Weights of a small mixture-of-experts language model, trained from scratch on English Wikipedia.
Experts: 544 SwiGLU neurons an expert, 1 pick a token, a softmax router.
Training: a variant of SOAP for the experts, 298M tokens, 4542 steps.
Below are experts of layer 6 (counted from 0) of a mixture-of-experts language model. Rows are named router (the router's row for the expert), gate (a neuron's input weights, with its number), up (a neuron's input weights, with its number), down (a neuron's output weights, with its number) and show model dimensions 128-191. Each number is 500 + 50 x the weight over its row's rms, rounded and kept within 0 to 999. Numbers have three digits each.
Before each expert's rows: "gets" lists some tokens that make up at least twice as much of what it gets as of all text. This comes from a sample of Wikipedia text that the model never trained on. Tokens count by the router's weight.

# expert 0
gets: " |", ":", " (", " 0", ")", ";"
router:475539399471486502508478507484429526574408535541461516513498464475473561465415451441516582579461586514428438491561473474484526525467463537580474442582369401454475557494494543478525516534478496
gate0:512612565573527487479508470423450481489512580458429579561451563473548514511503488430543489541506498385467543425537553483476550489455482601539515461453474561603580510475493460466389510517516495
up0:509523507587542592578472508576537522549514435480509547485408501464404474468508497555508473463483522531523420636433542469547566483481491528435541440599440505479453462523517434475483495447470498
down0:518425486447558465537549623430618523479458480405592472473549493508531476503428509472550478504550494419510529501592535593598523373448480564461487527444446514534460505517476507554454542523493541
gate1:534543528430485494549486547484457426386452503513614473475502506482396462488517586479445445477582544411438496467501420515468461504570500544570493534519451585605451550455480427448439535519529536
up1:515451521447375421458500520546621522509586460458475549437483469513587443504483440543560580417406522501479482515569577514521389457443479451551529404559507489519531416609475465516467570463492491
down1:475491510488479545577562476510506485549578473463581447471492434504486492436541477508485501487532532509497498469548562517485447615543423520511488502525337513481489455479386464516497481491560504
gate2:446486458485494487505425523536442563540514594493376527457513493521512486449517472526442603562558541561484469520507400559508467546489519499537569511442542488400469434541443493483475563420431488
up2:507465488517412523467489540562473470472496509496454510448605487481440553512523533435452491526479539458508433401444423537551526572454424555498533482495526420440501482510556493522470552482487559
down2:427512505547461454475570465544431485513503514455477544484486491540398512448506459400515434592460480561532554550478487507485514500517419497423581474505511456465455486515584509491471554505491522
gate3:524448461449477539540518542515489485466536596541524445588476569508588530492602467388453448448461590460527563477498619459528581517429452556458510402490448482470510529484492503486433421507511470
up3:439563454538538538456471566499427428476500479429426500466553421572477570482504563493471487508398476440518438424505518452475505546490515532425538525521511557494496579503522539570488552525547471
down3:519558521499552473573419583472380479383429468528434437468452549428590562452590481492550518528391590500538444517604472502536471461449440562448505560452524507551462583455514429478478453529453382
gate4:568592488486497439475520486473516380517451407551490501533563423521456500498486459480438523478513608539500572456525559501502585519478443519502457496522471427525472492466454453504486600570536537
up4:438496596562495466513520492406412518528523481480466502453510558524543505560406528369557438484526517446502452513554476520456450528514448483476354432534558553483504463538506552556510450432439580
down4:366424423512529561492472510492546502505544493398495552438518510491465536511486491504428557537507506516594425494531551416557536496506531448496545389509479440444491533488569493414431497568361476
gate5:629543416440535509525425490470471464405474418503390555466548439440443519445469430479588517474519496433459520445501393475495491570418491546587539554559604510419475403515453592445487494461442579
up5:429485500525606500484530532550512564499506517477505463507494523534518476537450542425478429477514498500580407500538535516565502472595508414443516456460450452621454497474526474477434473556547387
down5:427543424493408481522526564467459469608439407589433493497513530413469428533502514479480514462499559513451515577527488436480493486529478656463547509525478461528532508608444501560444511453533491
gate6:459379493442505546543462487397492468547460500456573538500497537535553433494492522598498494425493532544515485442474454483580505476591526509510420450511495447471497471528447514444490481557504486
up6:490469465456493529511521435453471452577507500465561505510503469470561435533471577499489472535520582467572517450558439459567483456473483519420390582417468420494456499559488496475495459446516590
down6:508450499563429584482467415493550457463527575498508495494481495424428404533407522490494533536434450508404521548528490368564488463566474529451467610567632497579575539533507574525521548505565396
gate7:409584526454392505523519475496520587525455520417533527495499496466403486530519496507494615532532546494534455450469477486547484474548473516495574534495441505427378458530513435533490530492503456
up7:468472528560457563429460432621537482471534631472486524470442506412477536533504481467486552567492516509486511465505543513503560446576568484511512564473441550416534467511483402547497530525406492
down7:479465425493535481510479440434532526493483471553519523594588481487387552530521475533520505508626496446498444491508483524466532487489502506475470533446479489542541521619479525507483541546521453
gate8:506544420552539441465449523475505508511400492563510524569496586502513572474470529547491515610590505534605480382594540417438541447499511513537545488478462547506435481406444498568533471548455489
up8:480557550481426453567447560494585463494572602545458483462495562456500604445600559511553504500584472499536486528434577523438448467523498540545455563476477416527510418549424451416466479465440490
down8:519497468485512502526524392561397507470431466516495435509514550497447512494541498456488464483447592526526538478624390468562532516555464514485515519552556451420443511525553483499482498507483398
gate9:566537454471556529452470476541442506458601507545506556482496547503522435635525555447499530528449573569440487413419557467521479571493502561535474523354536496566501446544551397468488526501512449
up9:536510432425494541485441495550489530554521484478520436613539450519516534510475581612511530550447510455543468472430385428586568494430435522479504460495536540578368418476486497433451487558497506
down9:473511461483515481450478481470431484517506500538484540474558473505494513524442463500543420480533497539526441506539450485551548443537567615506534585548470553518533493463517455553424423475516535

# expert 1
gets: "\n", ".", "|", "==", " \"", "==="
router:551483632498496651495450519483598542486514478427454485533494506530375497424480532483465462537536512513488495522574489455481440493571505466557477498452527556497557530481554508539526405498467470
gate0:586531511526512602459541512470495526551543510558530519490558438419444484471495442467454546485533526509437411461613547558425486522559454404531501426515534538470531458463496474609542544417576575
up0:546507434403492439473504497532505451529541505497540511477436549565401496552495508514439514500484493513482523525523437524518461469503509488468422571601599513559525545550484565466428547571481491
down0:541522472549508543518507471519539545487445479491588392585534469467533384545553517518431574431555494445425402531504447455546363496535484510532447433535462599520450506457544422498614491428507461
gate1:433500570534520528425422505496474476546558565539462575518533516462465522506573583535420484424553481478466554635437489426469622552532456443410507513516495502526543517508527535457546546498550528
up1:451465390464486562489519468512575464535568641489580497449507507475435519588431495526530491513476518515452463530495498531574385525523520527529505421458388477480502399513503495447539479557577524
down1:507468486477432476542485523494532414563471584542493488492472505445464438476556518480541480536526617453527418451395460503511441574449447501409518493466564535561435536468529495537611548546580500
gate2:485474479513516542558515495523529397520562570529582516580520493506422468513552447434457475506530450492528520475502483526415452448492505458616411409422527538490540469469445489507545441464535503
up2:493479521541411600517451503467491472489484506445589516542484467546424407423554472465453468487520410444540541467438496531469409480487479457572370394437535564496500473456520545466482499545551500
down2:596475493405560519482378490480454482449521495591533435581519477479528562467433540514492481573524557445539389490535508478582562489413521464461498470557401433480537574489499514508458487495536451
gate3:541501511585510489577492510511513605474490454453597473456527456469499519481529534498531407544517491505561473550436548489367474454533504619598473498458500558565563517497509494531496468472636556
up3:440532506469485466442569493494566488561455538549532497493455479501506514514435474572487545568512585492512466528499527385446609492565502527477400511495455562481466487438498481493552467580483431
down3:585505415506534506513438573395479446475499459560591606500563472471456445594510558489528561436555418531458467553458490454401554504572543514528483542493426467457495472476498448470528522533455479
gate4:448396620553549513559442514600401531457528563453520476509520431476416460504403542487515500532461601527532534471535561455451403595444580430514515420459414530470555563431483552489457566607512445
up4:493430588507433443414513471375426406439492472502461479421424448496504459492414514587470519507542602501478563533542547539489541447494557412558532498493512460472576510551513500405496452560533596
down4:469570566555522445517566561424517436591464537416450538677517467469568514500445518515582582424585554591527528444506509503440504498475529451584471561531474410506506513451496459450475550427527506
gate5:511564489571394428509479500455493573447415473525578554392589414410565490569496460536558463604539520513490599459515502581505477519521507437588468514453515504472414487486473491411378490523558456
up5:476479515673429422523496501440553500480448453533547563375595454578529574546555458544547442563563588525450506359544505562540449470550505419588497497501465485513475524516513543504514443541607476
down5:576530547571533474463527502557513601531446492401471446546530513512480524557580528462507437439461497484582566389460591475570452505479500433517555462505487587538554462551597464564469517420515490
gate6:464553548484473453596513515533540503530512476502449616458488468536506465423492494512416533489492496509444497553481600448517486500513550367555484459503512536456509515462426386498457572536471530
up6:504577602471525523446464532497433488484596439423496501519494491587668450581567522512559440498543519410540579469547480509467482444488496512454477649497381500472383455546487542562405440476450545
down6:474523537476490447543590550541526467472507471510474546468483529541462518495564483512516521441426444517481488476518557500408435574491583534463517493434498470547462561534490408584549606545506560
gate7:399452483475514490551499577491439509456536465488505502446578550534441516575584589615487453496584533419533544474582480432491515526540546552470542502502470524519472572524603426574457515499449528
up7:556517439514515475547465562480535575529458461579561587512456473515481371481487520512506567594454571482523522545506579561501587457463606500393553497584568558408495359512600416533448528516508448
down7:501459500505505457472515514458541464493531497516483567483357481501525457484536451508589511492478400448500477515559561545483562514522507554497424536554549463524525545537515469493502459448537467
gate8:547492501476523587514526510482482551583415441453403543538481393452511487534523510498499512470499592506471578468537512398444485518503599497545464526472515434577536561467518504486507411509514517
up8:420590582486435550442449533519464511481561407528590459494455502394564546445533521516533427519438539549492519518457499601523566481495511508608557401528426449538481480589554487478444461531501511
down8:516498500389497487575509448532480463547404501470559589519515596565590615572581478421528580459559504487529595537541446488570468523458547580534489567498511551516416512476405482461541527498527486
gate9:515483496551414508513514470554460478498684437478468470550437569437474422481485486476548424448463507535494432481378538476475476467527522537445565533490488555444481452430452534465489533400529561
up9:522483527506451535565511506450451453438491445578557455545525554434429425458444534518480461466451466451464566548472417557437457439539508467457501461619508545513516499480468475501552562538449592
down9:484411496580450527551537501478514495461496473496521534523460459498473443448431446500494446494515464452550522611455469503462517443511531478510456452480462491518565513506377536493545495540486456

# expert 3
gets: ",", " and", " to", " of", " the", " was"
router:536508390462571489433474497490390451432532523478563464527494480476486429573513508577525452440460449475436534527444506476476478493452475415447510514530574555619498443492547452533537526510437510
gate0:526509483533468467577438535572495496558518550490464506517521529600534398499450418582484428437549426448533548406536503498533543501465448473462595605576478533462576497523518477403507510543522525
up0:485463384585498463461481457429457508553507460555516465531437506578570595601569507477516519563520589465438447614488495551453433424492464612583407418482550525503472558437465433579401473445535574
down0:487553536629492457502583414436413499482511571497509514426551461538470558519431541513490545382525473535536562567471437419487530513464474543460536432529575430507501515492480614431392555447533536
gate1:523509510508471483538454507530477494493530500514544588421482440344501489465611585525393587500513468530460501517458606506465470551525478416564444557537552606547432550420477464513457551584462426
up1:497430441524644551471429466465421515583424430524544449464582494434638599458546488453478631503489451432432519467486480584477470505448474571559537470543488602569501437494555483409532432476489505
down1:530504499508462448502465500539513564469452498494471558455455572534394498494504566540502386501506518494505454489538463576472467492493492525486571442489440512460508465492500521489457477409464555
gate2:506442548472532569490516450492491453545452481529575498553545509458516498533492563553538545524454458465501483433528501444571419511395464485475475583483462504516454459528518646422502513528572470
up2:522501516610488534520559562464519492435357504433574515434508467449468478440488533411496496543492465525461512541469533516534428435456456465515581444534529499459537589597499520453475574459470541
down2:556408447451496522497518504498511539467563623556530482606529573454483543541509511499513574476431447609457530557528580476531488427521478466430480541443421598511537428461590526545535420526556504
gate3:625463504467426517484468525532511474510476462558482421557493517435401540529507556596511506461417569419515415502582497524503485507580538514538501577422541518443561544491569472448476553468462499
up3:475458432456448486485543499577435409509420539496375487477427522421525525576456473451555529492491606438592531453518509506543481516443542549520528541540520591543473414445546441507521561526479453
down3:470507499566522404409612534464485476465486517459468466393470493537442616526447516516519608529425520416420532500543452519542482441470522498468532527496462448480415464438529453531523591492444497
gate4:554471490593421465515549515633471537445501502584555514538555478437602480476505440569470522436481487509551453563431501444396594501489477463527459570640465499519502499471433477505533514522518499
up4:523548492509552405557577454511473419485403538490524498467460634495540449436492598594455598481462420395496527566503544480453493516446467483448454492524405455566544463526461529534528438546527488
down4:498477591459391412523574523465466427509511476515496494463480570495554530511520395492440511514503469514562509445474490431508494490537522450537497499513459523472419484499517437549512572511483465
gate5:487502511481594442497504515479505542523485597521521495497422528542518443527486568462550533538556498478534603374465497529441478538446445450481572542525498484467536430528483486514437499542504537
up5:543553442540615489551408512503499529530543513561521587463393534515509508538482539463538528543471550538540515484576530533525466496431476516443540576482392568467535491520536562489544510445517553
down5:544440479517488460474513402501469517537521470512491483470496480480488538393543467496534465465495505483444588571500560518528491418523493495539493501562445478606405539498488539566608405567490485
gate6:582503490547467518478508561528454488563539425509416492529449484427529420470514466584544525436471467460467500449616453449481543545489509560537517470412501510614495501516498529420414582453454544
up6:437467522482569473486516551483437545546567505467461537510530538548461513436544537482581461506461506431462495412508384405501445459591557405480405506460408534533580520507492485528499475516431598
down6:521555407465538546460520540603393466447479513478549474471444556608438456457606518415553499503493610515524563542449539557467542494545483460421527513500456561478593579509488551463526413463562492
gate7:477513478566469426539421427465484474458473479461494454427482500442499452456484542497528424543416460493403520415383500526517546463473632466469490495441529542556634505510491506491500535464483483
up7:454532444536495456424512450480466560409549605578534519528483506502463507455549469638494523465486431454485507527569400464491483527557417487553523438490468440571521468535441531518512604507445488
down7:510522529589546529470523417601540471503464468460453527576521512513532481523436584527516506499576530494518562477476548450508526436506461453508498495513599583405460501441456513537507509486547470
gate8:474506502611500510530480493492434588531515450525547512553501490474566509488427556540541423396544556519453423491518458458546549562477489476491447495546382511536509451474505515496546390468461501
up8:483449493443565460379507496519534531464458550471527408542374596448464595473526461438573433452536475475459530447544465503402536474516516521460525540482529436461502549401526499484534478538492574
down8:519496418511461510502506491473512595483443547469503454495521513572473482507409481373453556473492504515441501548561521534488535465455474457614466511486499446446435443479523570561553554441603556
gate9:466443571498533550465600512540583572482513543536490560513578503407475455574520468477524544388558440451531586455526492467532537529512568578484554484489525584544539496486500421566489525487603478
up9:551507601463587558533468580560505581503564579442438490430565464533494478543500508425460504491552504457507521513485522546572514537548512527545518410505476486512459487504476480493464467502531440
down9:447507506408502375516557494481475508531493556416524546430488500481483579540505588552454536549429447544518489460512516540457598464488496456484549514459456528516591437510549461549485590436481467